Weights of a small mixture-of-experts language model, trained from scratch on English Wikipedia: 4 picks a token, a sigmoid router.
Below are experts of layer 2 (counted from 0) of a mixture-of-experts language model. Rows are named router (the router's row for the expert), down (a neuron's output weights, with its number) and show model dimensions 0-95. Each number is 128 + 32 x the weight over its row's rms, rounded and kept within 0 to 255. Numbers have three digits each.
After each expert's rows: a language model's description of what the expert responds to. This comes from a sample of Wikipedia text that the model never trained on.

# expert 0
router:191162156100141124181085124153111132121102114158179129119092144099080175123148152104152141069133211140121114207100132079148091084135080058161113166104118132149129120136146129087153094192170114130150130167116071110151113114141090114110153131160199114127125100146157113198132129134131191113
down0:091142162127140106153084160106113080117115145063127105109087128161153156177086150154180121145167077118129153116174118161137076085113163130118091099107162061127136162152117147064154166094165155083197107122107091123063125191164142135119041139118199133115149136133140120093105110144138118130
down1:135143097153129165159153094073117178107139138136114165170137131107128121132166155144135021070117130089128153098144116147163148163137146081168167170131096124089098095116162096162129118180081115157138177087082157124153129101135146089147189172112100158064127078080164166153167136126188114104
down2:140147107082079129162186129101079145122124131109111083113147113165158098143099156072129079068222135105124142178087141051099106112124118160161096121154134071126162152175130151101092112151088181164142104114086102129177142079112088149095127121175131121111121078062121120121168132136091157142
down3:162125133094129169135154110208167129121165124129166135138111114137114122140166088046065144084147157137130154121111097123120128146141170110120151173131138142106030163161069083142130118056143105121165106148151094163087129053113113080142065158099142116101138161156182135135146154098157177123
down4:092143127116065161101122146084122173114156132118186171101108096166084179109093128131141136168138099093123143139100126132137102120154105132091186074090125153143175135147176096203122164136107135141104101111142146223096082104092111127170130129127126174133153183139079113052085066115129128095
down5:137172105140080186121094076095160169144080129142120132092155118127136108055122090103125136128165096116132151079139136149172161206110090160070155087166114103133078121101140128147131115168096092138080164134167158098110140098141142166137112161138189066122097196079112170165145113152168140088
down6:120148216089161119032151114120138119174139092147174111148145138167091091166113119166132091103102101175147144135105160140092100110138141147080070159145171135163147187078084111178101128142108183082118094093098122088133087077100167103115178172106085162124111113125160120096144124150120130108
down7:114232103131110067125090091134126082097125200134104130135169149083193121130096077157144102127091069133123116170141149094121158143102133180136081078172127095147081117089173146141107127108142183160090132094110082088147144069149141129102121166142112156199090101145131116137128129158102138142
down8:106153131177090057078149100165153118078074134146169134097076157110139118114179119168129130131128118142141129116115141093178161143127093142057125108093107171152162104191116138155118173118119182141119090082067080094111100200178146116162091110102094169075151170119139135128130149088154099161
down9:151105099099151096100066139137124175147156141162175125163162090028141115068157177125156150159108115163112156123132185145143140170130164147142139142102140132167156114125109153079091127166159113116110102057085137128144118146092136119173131191152122097155136137178088132139130086093069146041
Description: Single digits and digit pairs inside years, dates and table figures, especially birth years in lists and race or vote tables, e.g. 1783, 88.

# expert 24
router:159144149132165172126091089078146162167156176174140079106125111099128136138101148126125138060124190159099136146068194063159116149121135067081117098102135139132148111097184189124098172130116124110103114115110076130170091144166080129145156161106142139160128158148097104165106098120161219132
down0:160130117126150113169118070029134126110147131068086174141147113125134083120119112049108130126120098121172180113091079125147159180087162128082127114136172146130106151152147106133170129088117141102101136107108147177099125126112048166194159134066144117078111130139129187108129132123191126087
down1:141155183107117114126124129129131107134101116191116118042161071121144077150146121166160110085070107150171135114133129150147138172127167101099157100168140159140131080170168122127116177150185158121128122125038219093166154138072150116124120097117091119091118113196122143161143137180121134094
down2:125099097132100161110063158118139159122095167093117107093077146115179177185117166124177131137057123145108107134112121161139131100142137189139139164135123079150140116121054155135102118110151102098198121130157117071124138099118124108152130230191101138127195164130176135191157132129149131116
down3:116162052177161112154117094146090136151177153147092118113110160054118126105109100186087058191088111114135095109183195139063130136132146146176127167136190123099170124119149133120144164118100126147168113142117081159150103138120144110124128137114085088136126126162183128135085106168145116207
down4:098141151133109144152169111107135077160104125122101139216146079135135141093161147104132078071137080089127150135167142079158124108100171103108138168159126128185117189157132063103087145146084102170171080128073170127124087107123116060133118152109123118114103070158146166190117121130114167072
down5:107097114133141130139149133156133130140133078118159190156133093151064135077086113087196084138149104118127062108184098139199156135149150107124110163111067147187080174137074151176177124072143104138164185135119114128097136117179144109167108093152156145136152116125138147135071073167125094116
down6:112110145132197116173182178142147134116109142151076118142126155133126115166075072052154135159107068130136104083160158123124164172089105153114121144124140101151109088138109103122116122119154185085186110097108104120094120147099121183129164079096091099153153064131118065194124080068117124156
down7:108102132146113122137165150136108187127129141042151091069138184123092101105129123156100153168092117102138112128122174143126114135145186123083141111103102081152053109192151146104110110152146096197153073135134102153081137172093110120139125113144142155087156120147127122170050141086221114130
down8:090132147135106164122168094125121112046113092147137118163136086102158106077146142100073061141140118105118096138103146136123114123140166061182163156148187155141045138146135062106127115169150101124073108148090159151135151090132152099105132118167135138145108117130140075101133233167157156151
down9:148131131129096132149105126087153145094126084155117104134101153157122171127161161082179177100078162167107136178148120100125088122135091140154146096125113095072137152101105210091097068153126123096092110081173143072123147119136109134076117189058114128193069141133157083094070100121150128157
Description: Space-prefixed lowercase first pieces of common words after articles or verbs, e.g. rem in remains, cons in conservation, m in mostly, s in small.

# expert 4
router:136204161163139087112100120177114176157160153179126110140160095119095191173086156116055119134125135128161092119130181139125037107125164116158093116099094085095131151114117167129162196125126108088156163158131079117172100122139099137100149135087170111134112141081135125176054124139164124133
down0:137116175127151104137110103156148108129119127137151183152087128137166134113137110080093082129115075150100079099158107194125139076160108183160175093088103127116143132137110096061121114142115154155093107107126097039168105086141078107089161141158133138139066133145112177116184123186194121072
down1:074068126111094112147112121045126158101199114107171177128108050141125116123131145148086169092173157172138183186095094165141101133111093154168159141131070073096143183176161106130102147091144101107131143154105182156170128103119083142131143107127113136114120086089121096163158163139140150131
down2:142126071079166089108153154106149143128154129121126159175139144170176180119132119084133111124148129198107144132071096115118193184128130060091131106129124102098111229119109116122141104173117131116145154179098142126177121126132131201149092112150119137146102118153206083113129144092110057159
down3:072132143157104108108141138143128134152159154119103091197138145126169150111129135161194152111097116125160108152121109150091126150053116111137108142127101080141143187162116132140143198142161139111217087166031117085112118106114183133108102119160109148115132148108130175180164159113086046130
down4:120187128179083117105166112128139112162106108115170102140107142154101160105129150109165144116180125185088105166161174101083120130111197145203132157118116114084098142167121157176161119096106082095102133124067084048172145098142097121113143108118162093133143134073115128102131152158138039099
down5:080150097122138050095104143078131139165110090153107131149143151115099089137143153099110156125119113206100131125163138074076115138190098118169161131166125157130146091170072116136109109159101130159148112149056108145105115132101113126177058099122132132133223114176180097131164097172152168116
down6:074156131140133099214140099070117125152117156116089117135070183165151089127104162132159163132092190123163144141112091112095110134128184116105118132171180109169108128202163120161104124160105145129182083132144174153120151125085144168176044125164147082102122131170150113128145136152164081133
down7:124102092144063119111118153069133156085114093143117165124091122104119122093096137155111123148096137155175186180134117116099097134126126175136178098138116116128093087172118088103079056119130149147089096151137132071087087164060153122166103134141118046125121117096151179154097157172179177078
down8:121137206111097113101156101122114160149081087113109131128127079109110112136187158125178096141157107129107174127129137102135153100128054162119162117157175080136096168117159109111119076115196137116181076156120178129123105132136146098176128146141163097147128135133050070139129052180152185160
down9:136147082123129141143132125105131137108144107188137167138172109106129086157094141167167066099203102118114127097195157165129098147131120130108168103161099171111106146176145098115103155122132152188135135033075132104143144193133116123127174123122138073090104182052180153125122084118089110098
Description: Line-initial hyphens in infobox and taxobox lists, plus spaces, en dashes and slashes before numbers in tables, e.g. "- Phylum", "2015–2016".

# expert 10
router:105125126140140147074164102153058146107102159153183083158100104138057103097177084157104109148142146139088129097130147052106095152177134150054129189116137157164139120102141105110122150101127120149158079111143091145078156069176128129165169125092146104139091201117128132108137119112171189148
down7:147109213103127160102104156154076182109134103165144125122167120233075134112139121095120114101119186177154103083142128160109113137144163150105144174109154149184110130176117135131118091143123122133175090211108109165074151121110121116143118082111082108089090162159171137092092096131132167145
down8:149105150088142144129133153117125134076105114083113098158073108163085127141079100128101151115154193107110114114129039120111088091118128143159168122063122173133078164124142163099139060089082128169123105128183161114130183097157134182074143140155163145127116169069163189116119138120156081103
down9:131142072138147134150127180184114091106166151136152045109115167126127202176155136088111179091139166118071143156105190145100134157106146086137121168132122076117074075059122168118161085143160138150150121154147128121134149131185079148086107099109175124096178091152116167159133138105130139157
down10:155095169080134152141138097144093157162133141169145168083181095074123101110085132107149139175111108086157138127110114112147130087188129130160115102173086090122104119206081073108114173175137172127121142073187161110119121122110144060138124129123144070110149173123100192144179113064132124151
down11:133122102141134174104117107120098095154107102142151128047112139160141106141168086113102055159109156119141082105140137160091138133084111097096155141195166103055111112193164141123099120144187142100072116178103153156136151159085131156112152144186052134127154126132147145103161141038106125103
down12:069132142119121133183101115112158124165114113092119157101167083168156187158085097167167128107096216105133120073118073122131108128146107162151131168174129187127153148146101116121091123092110072107178134062096083132121130071142091100148133164111161168132124179126130085064120121162076115150
down13:167182140114125110096125077158043138154091115160126127116120203113155186162167118143162102129141161119139151159098189117156197161106074168122113074162134109105115121099127128149085131174125101120178182115111123128110158116050142095170124089148131135084142109147116169164203087136124118112
down14:145118154128123093090047089094088132139131114153102130103133139149127041176122096131110112090145170169119160112155151107123158076092141192121164168189103124154100182151094132100153137186103203123117109124131073194125112177133126122169155143126142175115187101130086163134117121151130094178
down15:086167161154109112188124076125104147105154114109164145130090152163146096145159118059148110129124122076091102157081176103066141170112163113071200158148069143139112166153111121136114113106109100120136146106200107135172038090110138181142121139167160138123089132109140189137128114172114155151
down16:201119100141105148157161168081158159157072102106083096121108044124125093112123102158113120116156099136152172165095151141069143140090107118136109092127111146106168188152094081119168150109130101130175153119069166137084141131129105091125152154148132162154083073178109192067123126116150191115
Description: Word-internal pieces like em, st, en, v, m, r inside longer words, e.g. c-em-etery, In-st-itute, acad-em-y, inexp-ens-ive.

# expert 59
router:187156132138136111099137166159119112170133134179153092078141117105080093098091135213116121147167138128136105117057182109121129134187121136091091136160106103140127128111199152122125144146103095105098087075186095095125065146122142216134158131132171122150153117100128113180115153137170182169
down0:159099167162134172092178100135120083080072107146172125123139041100151149119199087188208131157152133091123099117099139100135169112105129064153154179121135163143177184141126170100174154115156094122120101113051112059141138142133104146134112132128120127175125103146126081128132106124104122126
down1:109182103128161119161117143086160124161129142085176180173101087127112118142122094131124100141139100182111109115098126129083093204075102069125152187158117146073106131185146107123168142119125156148191132099088189094100111145096135156173099180123091082137112082131125197142111078110139086122
down2:100179117096180171077176131163113146096164153162127065121145109152088113132121125080166117100138085207135105172078127123177099157107144089086133153058123130148116125121089129118098139125120166132141089120061187157099126091134082049107102163145148129103107150179129092150172165127129109165
down3:109152129147144188153102110122119161178136160129053199110190094131104129101145160159071068125157086123097142087108127124133099130090121153143051097125136088126127124106154162149179072165154114169134110119106122158084103141059129077095129134159141150146107199155113125085110125170176167161
down4:137087147096153129153092148139143079132145114173176172194131113100137160100139101073152174114150117135120093126188175150117131063087116122107100116108160114175094104096103105147142166144134092068089121122164132131131100177160107148108108184147061102076104048110190111091176119145161105149
down5:127116144125157139152103116145158124113170122094136131084140104139053107118100108098173167083142113115050091151138179048128161149117080099078138143108107131085114130136099146158167111188095148093123225165129158139143186127104144101198109094116150113155081118155099176101138130129095132182
down6:120144163135140155141112176138110140171129178144074153151156100165138143147101109105107115056168132154146119107131123165167159092094148101149159074116214109157117149109082141191129080157156226117132093135078113160141093091065119152160106118147111160127079152115126189154097081153165119138
down7:156118168108135148105141084112151129134147167146112161167104160122115074097119083108176120145182172081045097128106134091140163111121126144109157091066155121152121111146124127210115145130080110076116082176105138157203134113154183193185136193129128107143143121135095134109081084151106152147
down8:129172160120143099157162060151166146097166157115089097075157166155149140142095161127212102139177084091101182138152128158125137059101157125112148125134150122109140073168178109063123117102136077141091152178171147107120092104107070160125157063180175128135150142131153160103155150130118128127
down9:130086098136142133118107182146215181149138127083160115129108068140115102178081108159172164128129177116130152109154165081109157139180165125149162145110127061079089181152126123154125138121161073095093158070095136134143139077129122152126201140135142116129082141135086096109107175088125067137
Description: The == or = signs closing section and article titles, plus word endings and periods right before line breaks.

# expert 17
router:109196142083179099088174152133138158136067137133125111164098101124070172135157092134136129110138144129137051212096200138150116093152088074108118125118134168141120099106180143136172127098181097134134057108142069156185117130127109135088114119177134078147142115143138118169118125144164121177
down0:136087127087121090112076162143202056164122043147103165126153081114089113139151135121146150146140073164104174079124138148129070052113130136149143133159107118090101138120141116088119149113062172122171085091101186123120167181133094140095116139148126100100133075100186150125107129146102102148
down1:138140136072177076087135109105122087128111087094121168120051114171166074173136147096142130147148103133084120198112157169126129136103097080116158149107145146160147160106122133157154085159187131201126093143173061145138129178066114184151078112124104111137144095122127155155119148180097158102
down2:187164109140075105151106142203091091156088163060111121142122113143170162095187104121161090180152119121125106096150170184114192144132151127137089101120174124160089083107065103137173105145104136138097093125129131160120103123098144183081108113136077076124138133126096147117142136093137078056
down3:186145117125193088114148136135135118140178163140119161133120128083115140173125112112122102116157133090139123100214090127047056155094102106080115176162085156188154121106132151161084107089180088110079122058176113094112158097109153091099098146155147088132124154105088142124143109095113095126
down4:190100095117071153172117128131191175112104066099103124106123157096139128122123063100099134096155143103123131115104149145089124199118142157097112119133133144120065109126097196132093133143090098091115137094155136099130178100090120134133182111109131194116128109148082171040178061101153121107
down5:085125102123161147118116104094139129149087164139133218137117082155155133088152136137096178121090116128118115180078076184115133137119125097130124107105080082121170184145154117080149118181125155184188111112066151128090082157123148133072129137080082178137095188129156099130092104105153180145
down6:059145101106186139130111134028148110127148082125141142156120090143128172112116141154099106086144148179125143147135096112161146118171105085107091119142095096149067182119174154108117072119178127187165062155115122080138115099151152158111134146173139131106083122177187114096133089172111130178
down7:176070170163137147127117128173071094120156157199142121134108144074099116098132121117125119137126098124108141101150145169167180113115146212126034091165154171105102083166151173119118098115100075124122181078124082127115156100113175143134124080159086111101142173142151116133148085105181130111
down8:118114120080164154152149085114181118108079027110176100114111122127106187136167097146150140118121166108140111151110138104178127080160147136046175150095142134101098121165122063168113103142133039130156118128129165116144145096160161075136136153157181151092111145124127188148105118139189123106
down9:078129093139167085130110106086139157114122132144127132127160081096118138119107157111173126103099107116126130218071112090133110049169095155100148099094109155093111188190193127141143135097162111130139133156117221110108111118101091122152128197123178130179115129127154073103136185098161133135
Description: Single digits, mostly the first or last digit of birth years and table statistics, like 1 in born 1960, 3.4.

# expert 36
router:126148146169110079183147168105095165187126122173152071112145099111110107099076074128138112119150131118100113178100136095136067113158115130100109167148128082140166171131207168142137197113136099122097108100105132126124113177119055133130091140142159145122118156122084122115135178158161229157
down0:122150162142070111113215174096164141152116139116146108130099163067177135134129087114174127093137155091118134088202149116112134071154053125139124047074105172121143133079109128156135124140135154135102152107082118174167096094192138096122159112094157101126083098126143161128120175141081107122
down1:129127097161095110189178136109146165133155105114085151066090107188129043186133129118110147077108108120104142122137133195116117087126162164110117133151111035162162111126089096105157121094189126120138161132088146112136148172141111124170168131147122161118081189119179169171135082111089137124
down2:125090079054115109131144132158139185144155119145122142116128114106177151081173073097151127136113107127160145128149103123216155111047116155077161093151109112156054073092067092096150054149111140154142162155179139130152109171136145132147198107090105143123126135089142128132107104112155140139
down3:167082143148096147144171137144133185140153148143080146112152126183105106156167094123091119176126053118129069083193102138147089122199150134109135111156122124104172167105137146101116095127137133199140159145106111144161148153118102117126138053170123191062107115139076130149122194156184129119
down4:084118114064078149143115116168165130091154137095097114149132163119088090104120168183169114152099127136152122136178138149111154155119191141102167114133097206130088107119073141130156099089116174098164158125093152101192098112116115117115161156186168148149148109020095140093071121109138111149
down5:135112140092191098107206084142144167156088106150090097137102129098081151154100106041156094146152125106167167097135149174115131108134183097164167113081179150139054124103133149121102105144092144122129106105127054152153134137108134082167157148095174178104129183120141079107153129124157172121
down6:122136100142157103148089100105111172166157104190123098073152184162154135180117144142163112212116108118141139086160200169118145116132147136059113115107170100111114066125085121162148095121094084168149107153111106139152080160112113156118135104149117051137135100119157121066144079163166098080
down7:148164133109136119136122172103086119110132182142125131167093139178102096120148139207098097126091156190116093130111141071155198104104126117110091148072132135114152107090142155172088122137114107104143197127129242119110146130053068149159155149175121099115152147145112112096132163104148131169
down8:082111163147119151099152110139159120087142150129171115136186187149110159101137165179116100153161118142093158138098127140149182193142141085180109171163107147154165104095044129138140127164103148109119105138114108098146081119101186177212116177130176142123068111111062117145121115087083138124
down9:119144150172102121106094134157081128143109111149088214146123134097085107106147118150160172179133141115158107099088115133172173152158188156180159118126107099063143148165111111084113050133126095072139151115127095099211102101120142105125113095083159099191150146135190100117086155114123093144
Description: Hyphens, en dashes and middle syllables inside words and names, e.g. pr-ic-e, cr-ic-keter, or-gan-ization, Comm in Committee, St-ill.

# expert 57
router:201199159092102131131123100161116108117124158125165141077076160122064092154106120151091186119163150127109109215088158099128132157156116117157065118128131118139116116140123140074089139131164081109148118170172118134096077153151047167087148173105145073152135141130150138141110075121172116144
down0:097064119182145175156113145083188157101144168139107127145114160157110133102108143150150138161092101120165059093174120109123130105109140119115122177155108131062142129083104108102075157103058097126124130072072143123128139181128193100152163165125130156149105102120174180060097152092148116078
down1:099098156117172129197204194171149137118117109132113106124128128182126171172123098085106133119120157110177139158112140179145124140063129120132107087131132117172092133138134083141080157059173168124172163162142121136080184063149107091084150143079144120116120125150165114105153081126066130172
down2:147136117171101108138112094178144107129112131111172071175182143199128101149164118099095113171169194109121137109112187130106134127152126206112161110136102125101116094102092175143152105137119103153146079111100133122137138089121169194128114183045145108092135133066069102093110132112174106087
down3:096074116111154125116163101094137124089154099130091150134129121152126099087191128124148163114186117129106149199143078099132133078128063179181068156088117110140135199109134131126090128102111110177151117153154082098095137114175135082084127152070188114119102071115099126080158130072160138154
down4:128073122176173128170169119149128112120094107125071130086105096106166115115125104130111142154087133144063193153130136075075081146122212082130179152110181181123099087130135134159179079161172152139199127110118159117124156116148107095108127138152127200118113162111142194124105092136140131114
down5:136122115145153130122115081156117145155091129121149116164136164127114091113099172161125124163120192121087128078160165102139134132108074105106057167113058124141116140179101101145127100141072135084131161074142112142114123145157112064079141159120171167174083129110063176111049090110171074167
down6:147113132113069131187108130076128132112116115038107089118141121116095108112066154117087155116100164079171115180161084118091168091184114113129167120130146163189170160159079138100095127163181080090102077111149107092148124140114140152154098139120146060148147153154154132139163124138167113062
down7:091188106146104166056171146144119213158212113183154159092130161137198136093129095122108140083158128115118104073107122108070135152168177169128124122103128211121112157101216108093144125097116107115120152109146139067135131092090128139114131096134123162111119127112117097142123162145147115135
down8:117095149148117133137186153139092130149111084132101098084170123113105119137134115128151137165156212141126095053124120080110083124146069062112139110168125168087145143089175041150107139127139148112101126128116056181167159047085096072125118102136129134117128116175134141096113142103123169088
down9:124091159188093056193178109131086087160113135067132115158122141090125133125152160139150145120070088109151111074141123182122084074142158140120158093105108166168125147084167090121115108179116113141099174078110138142073141151139100148094181163087161189136093166133122092111118165154169147134
Description: Verb endings -ed, -ated, -ing, -en in passive or participle uses before by, to or in, such as elected, associated, written.

# expert 61
router:150128120155087126078120150071072155130078171099148144134181132111174158193088142180113104119081108130102116133095147062141101141110142147098141115119062139126142120138174182037082167098140125119124143101110139100160142149224082156137130182149135109150130119109114122157119123110133203142
down7:110095125112177128121126130101138104070167110126087115113133078115112171149154135101120150158164126098118106108110044185108140108126132156141162220107090102143130144154134128117088133120118181132132116105182131115031104068132132143160088125176131114083175157052170166099066110116110100099
down8:144136171103146156164127114108039144105204110082147116152122178151155097203078112097137136164165124095160145103112135166116180114167105129120073105126076143135154099153097133133104128107139119119146073160153102085165107168179188179123146134155097128115125138135103162122169088041084124133
down9:090103083137130120109169083090162151102111111127124102151172130128070180144156097139144114140160089093103134125121143107134057056171150119152139098228129100106151131179081141112121126117079129136130055177123163127082160089122197121165149149117140173065152114112099179124127117111100133084
down10:091132172063102085117138119158206107188132139159112180146130092133093100163127159135089185161175127136073135134083142136116110136141096084110143109161157082162152130095105073130160154151112143085119170161184155106135097136098133120097085145178174113174096137109139066103111048114090127144
down11:137107095152108154141116156165133166142112188142086119170130094125167132181079096159118118085146063074046163162150151101076085112109140064128148107126081127131093139137134181141086171154199146145125161167064138150119102110134131129157157107114094129111130049164154114179134168096129146128
down12:135126117164115157107107137048104172087142171120167121163148113127128149114113115171153151165190105085100153178157108096094187118057093151134168172067125159165092100113148143109114133114130159165194104069161126139121180065131137078110183098108151106150131118099145125107122138168150145061
down13:175088084141113213130135097121091186106115124116108117120148138137124124151149096047109095180129105131121151127137104113126190140066090068088168156153155131115122171056146139163119081142145081124161159092134170105105158072074124105173147147144161160155191151121082138159144121082139133135
down14:099119154125120132150091177089140195210135106115110138134111174104101117142166187171119140106165110150141086103135134105125131087140114085143146065175186139100143150099163163161198111109199154188151156109111150108135135115114154094090170133143109118113150125112129139082107137200113058185
down15:120188107038147131105161171063085132148165117107147173108125103161186148122128135099150076147076133141128200065147129173107160156125174162112123168089103209156152097138140114140111089120174113146165135141090181186165099151108076122163121114139132160154143136128158149150107116100127097119
down16:141094156094143197182155140150165136108118069104140178095134073113143111146101144159078128181080141170134166075138160163142104156112138164152098132096085125128162159075179125118102179124149095159109171140094200104165150081147129107190137172171108132047103122103119129175120142138125122133
Description: Lowercase first pieces of common words after the, a, to, such as com in comic, ag in ago, ad, od, op, f.

# expert 47
router:137156134108127125133128130070135133113113163144116091140101116111129180174109135194133124134071105155094159169085207068201118140106157096123123101124128168072120106144211188094126141127108101118124155086127091102166078122165052181139068183147130123150145115125145120178128125160102106151
down0:134154149111073154120101132079141116190150125110111106173112125113177127191127198132129128122088106125058137130160133116166148143071134122152116201101108183147089127117172087138069118107149124097199100097092118109180132119174090087187096093099090131098166124148118109128190166125152115168
down1:131142113109139156097114140122141157111087151088126089067098107133131072183165178142171111138162102086133080105142183161149123160107146088117123111147154142079141099132168106075173125106132135112128078092158164184135129134074125183196125108105101171109214120153150167127118093205102174118
down2:147154141130155081201118081118151114122118120129108141142073144196140095123161173131102125122119137133101088134131160098139127140166161129141166085166117175137156139156158081182089096103119121093148094170173068122163181140163100118165047127162166187117097067064124173155126169166128128155
down3:040132107123161119131156189122089139110134110151131168181139094155144103063156153205192120110140139155142113132167081068111105107150152103134166142058138156110126129130063093183093080114127143093178104124179119136153110111135118076145170174167171141145137136132100120146152151096108136071
down4:141086135138132128131156125167125121116103175159133147230149119143046118145128095179119115077128111089126121132133064169110180148129094117132108126110108152099061082132082097118133173137068158185128131130079119121164096077157176131125081034096119138131148175148091139091149109143133128116
down5:139128176016092146157168109115141119102136146147126099087145146187099097125183121108122138106128123108100104141167140065090105155128154093125134094096128164129119158151209163079084135111142045112140158128101172169106173120153112120142086173179174109108157111162106113078122161136131169152
down6:116124147150126172083156182113100115118088119131147117144163176109118097125103116095176081101167149134144153097188159139110136139077138139159125159113100057196105163125150131121135117118160150148111153078038059120147095130127174152141198146087125169190133159112125130100093150172105057103
down7:170141119099076131176145158064161110080113137095131122136088132152094174117144115145136169195173160064079177150095113117102106089114093116134106128173142148086126109118130127107128124121037110120124130120131092153097070161147146197122115087092136152122169189157184166119109061083131141112
down8:117091071117141098118179065140166101108130140151128161102186143110093141093089091080169086171117122085116104138150210139143160114159115061121113107151158125148171132089121168130083156150100157191120112081124100126138165098095200119076117126127124159172134123107157193080175114120092118108
down9:118095173047129126159123142130152138129146194072128133120187083118155196164143163149152071100085072104143185145119150124117180200069153132072130138129134148135108130129143133153115180187081123096120193112138093076128107115124117153139092123125100157140112103177120135135174159176151097125
Description: First fragment of a word after the, a or and, such as s, f, le, e, as in leading, letters, five.

# expert 46
router:189159145128180090115118113121091170120140134115167116151132102102093161138165133151075132091097124091188137107120161091123138144143128154095108126162101120117152069113183216094171191152161126074135141127109067099112105103160098188117173189176105085160129130079154138149142088100096161151
down7:090141173193141167114069138140134107125168142120125176046163102082129141131127117165112162194132122137133125155097131107174088144182158168101131084152171120174106154171174119120099107127108097116103095085178081128086164120131160112142149120182121155095061126164115084097109127114189146183
down8:090082132144104140131164125119112125129169100096144156119143111126138126106104119126136119073106192111136164076154138184081067167141145144113147119117121119169140118156141071154205132161104077182120122108126133108126085132085166155018131161141187159092140160100201114138066128124100093093
down9:122084077095089115100116185134159101071134054096173128111147124093124077129136113099124112103148134108129126156070100107166064154143171158128140131152171155139104166192098066152111146211093173118073122075109136077159141096121078172158122146125140114149178159105143099163110149126127155145
down10:075071114131084143158068129102166157128162099110145152116114101085127131112096101094078173127155134174143086186121141126155158178091116131144160095094116122142117176150144149202142102147089141137096192109099198145094160168134088089148167134074167111143133103121070120081106141113079118069
down11:154185161092149104103150140132135158143195124092110197181121137138124144093177079084113166122128063091093116176128127095162144062085115055058141191131173111124121140114101131171139091129118105163183137137167168151172122124134075158116118140181116135145074099126142149099124129127104141090
down12:064146118171105155106160117179108063152125160133108103053116146166109146146103081104122139178160119145072127126132107146104104167142157135093163179172189173124187120112176101143102063119156151134089092123111089110145135132090199161152064108062142148112063132131125145112105121154132131117
down13:096074088110093159099134149047102164131139134103105174131113136101166150163107158154137089077108046040159141073165142110135118131106118119128130115174176155137067103086196131097152150120133157148072183131110137122121105110184140117166106141089115136128116144180157143140194110146092125132
down14:151114144079104182130118152165124132140150097148128135111167114148127103105104127136150131173092164134099134155065100107106080126128152189125115097140114162080081152151119164130119167112232149169076151122166155134094162135074111203109130134095144115072180096087066168098099164147160076127
down15:112125086151087134136112118097142169114209088097109160125134142055158113124089199150157125114126097143123102163141146148162122120095174134100192138151135154109079168115142170155114106153097106122134160143070098147073132055150191154160171131168103097098140140135185110091154162114164202115
down16:141161131108119054122222111130132139104056126151087158168184159103144123098127163144133172146095164129116162079148197122064147172136100139159143180154144096128107080098146128156148108133114164147057135129099150075112130134124157118138155199127134081136150085152109119163091091164089142153
Description: "ro" after b or w, "to" as infinitive or range word, and "o" pieces, e.g. b-ro-thers, w-ro-te, "from 07:00 to 22:00", O-to-čac.

# expert 20
router:161151134089128166095156130128090146160130122189203146082090164105098124104134146181126156093127186113151096153107171135117094110150103138155079108115115137145167120171138186080099132140090164101111092115132091141153048129140079191058154142152144127192138158147084107121104116084092146182
down0:103082136116141157100162080118201115189159073130081121057137136101085120089085093068203103143083121145111128145153145111116148121223132128120143096093112173104108171134187152118148146112125156184116077202146111119102125101118159091134121141115164136153113109090121142160107126095099119108
down1:152188131083135083106104169143104130131172147187134163142105115148138127079183122123048133115132125123160166133160108114124095117070144107079109121143137172186149178145094074116103169153132098100186125178123089131110167170164144119096131128136096105121082122111071110087118138188071089194
down2:118098206152136083161148147156104112116152173174096067090087127106130100214160102149151129157138180091137126113087107113138167178124103122127120100133121198107152141146142123100109103098137149091193179132097101094106125082102124123182122088090130065138097145121123174146104158081191152094
down3:168170094131151122057160101138116141192115206048126100122170161159138108121125154162141143114088092156182168144101124191141107098089152063122118086124124140121133091127098112175150089138109090164165137141087126129133145202153140114111150105089099078111073125092151133158180110120131118072
down4:155157117099135154100098195162201089040150160143098103142124152111139156137118167126102170148109134140137116136135183137131113125129108136095121151127101143176096103146096145164128153101116119084064174132147056150041105085159125106119118104198145065088102140121133156090106161165142099070
down5:103064110123168180171120155076136141164072110086077164075167132146139104127102105140128101112137076173106101158121158147155201134093083100133086113170107175132147110073083158160120102135143108104131156041139107075108182133103149145121081135133151147109107165089176145174105129084137125111
down6:150122131082121141117139120114111161133107140093122124131051110129187150164132144145184103086141152194188119138078153104085122135088117151093136162195117185146152123197113140120142151170043076100124110123101120092094110172124145133126157158064156116152170134153084077129069104105121087100
down7:129119112060106103042150150089130162148177113142134181070082091198120135116134175111084112110204168094129132138145091107126163102099091109171157092086116121168139113132205113158124119151126107134162115108086131106125086083150154111159141165151080129155119088126066173122097142164163136123
down8:108092142119117149108145179140136089185060167142074136133101086147166101178121076106176141140142102087121154110104191082134145125105068025118149105136115125170107143169155087092185145099155137166117099174091199101084118134155154110139113078108105113126141118136158124165090137144135097146
down9:134086168153120124108105108095129142153111152085095147153116060114096125145148150161178100157100142225138121136127075137147194128165160108136109165137098141131077142176101083118116144114134184134136130066104116142120089136110168157154078099083131119039118121193102195114155170094105098137
Description: Suffix pieces that finish common words, above all album after "studio al", plus final, -ship, -ed, -qu-.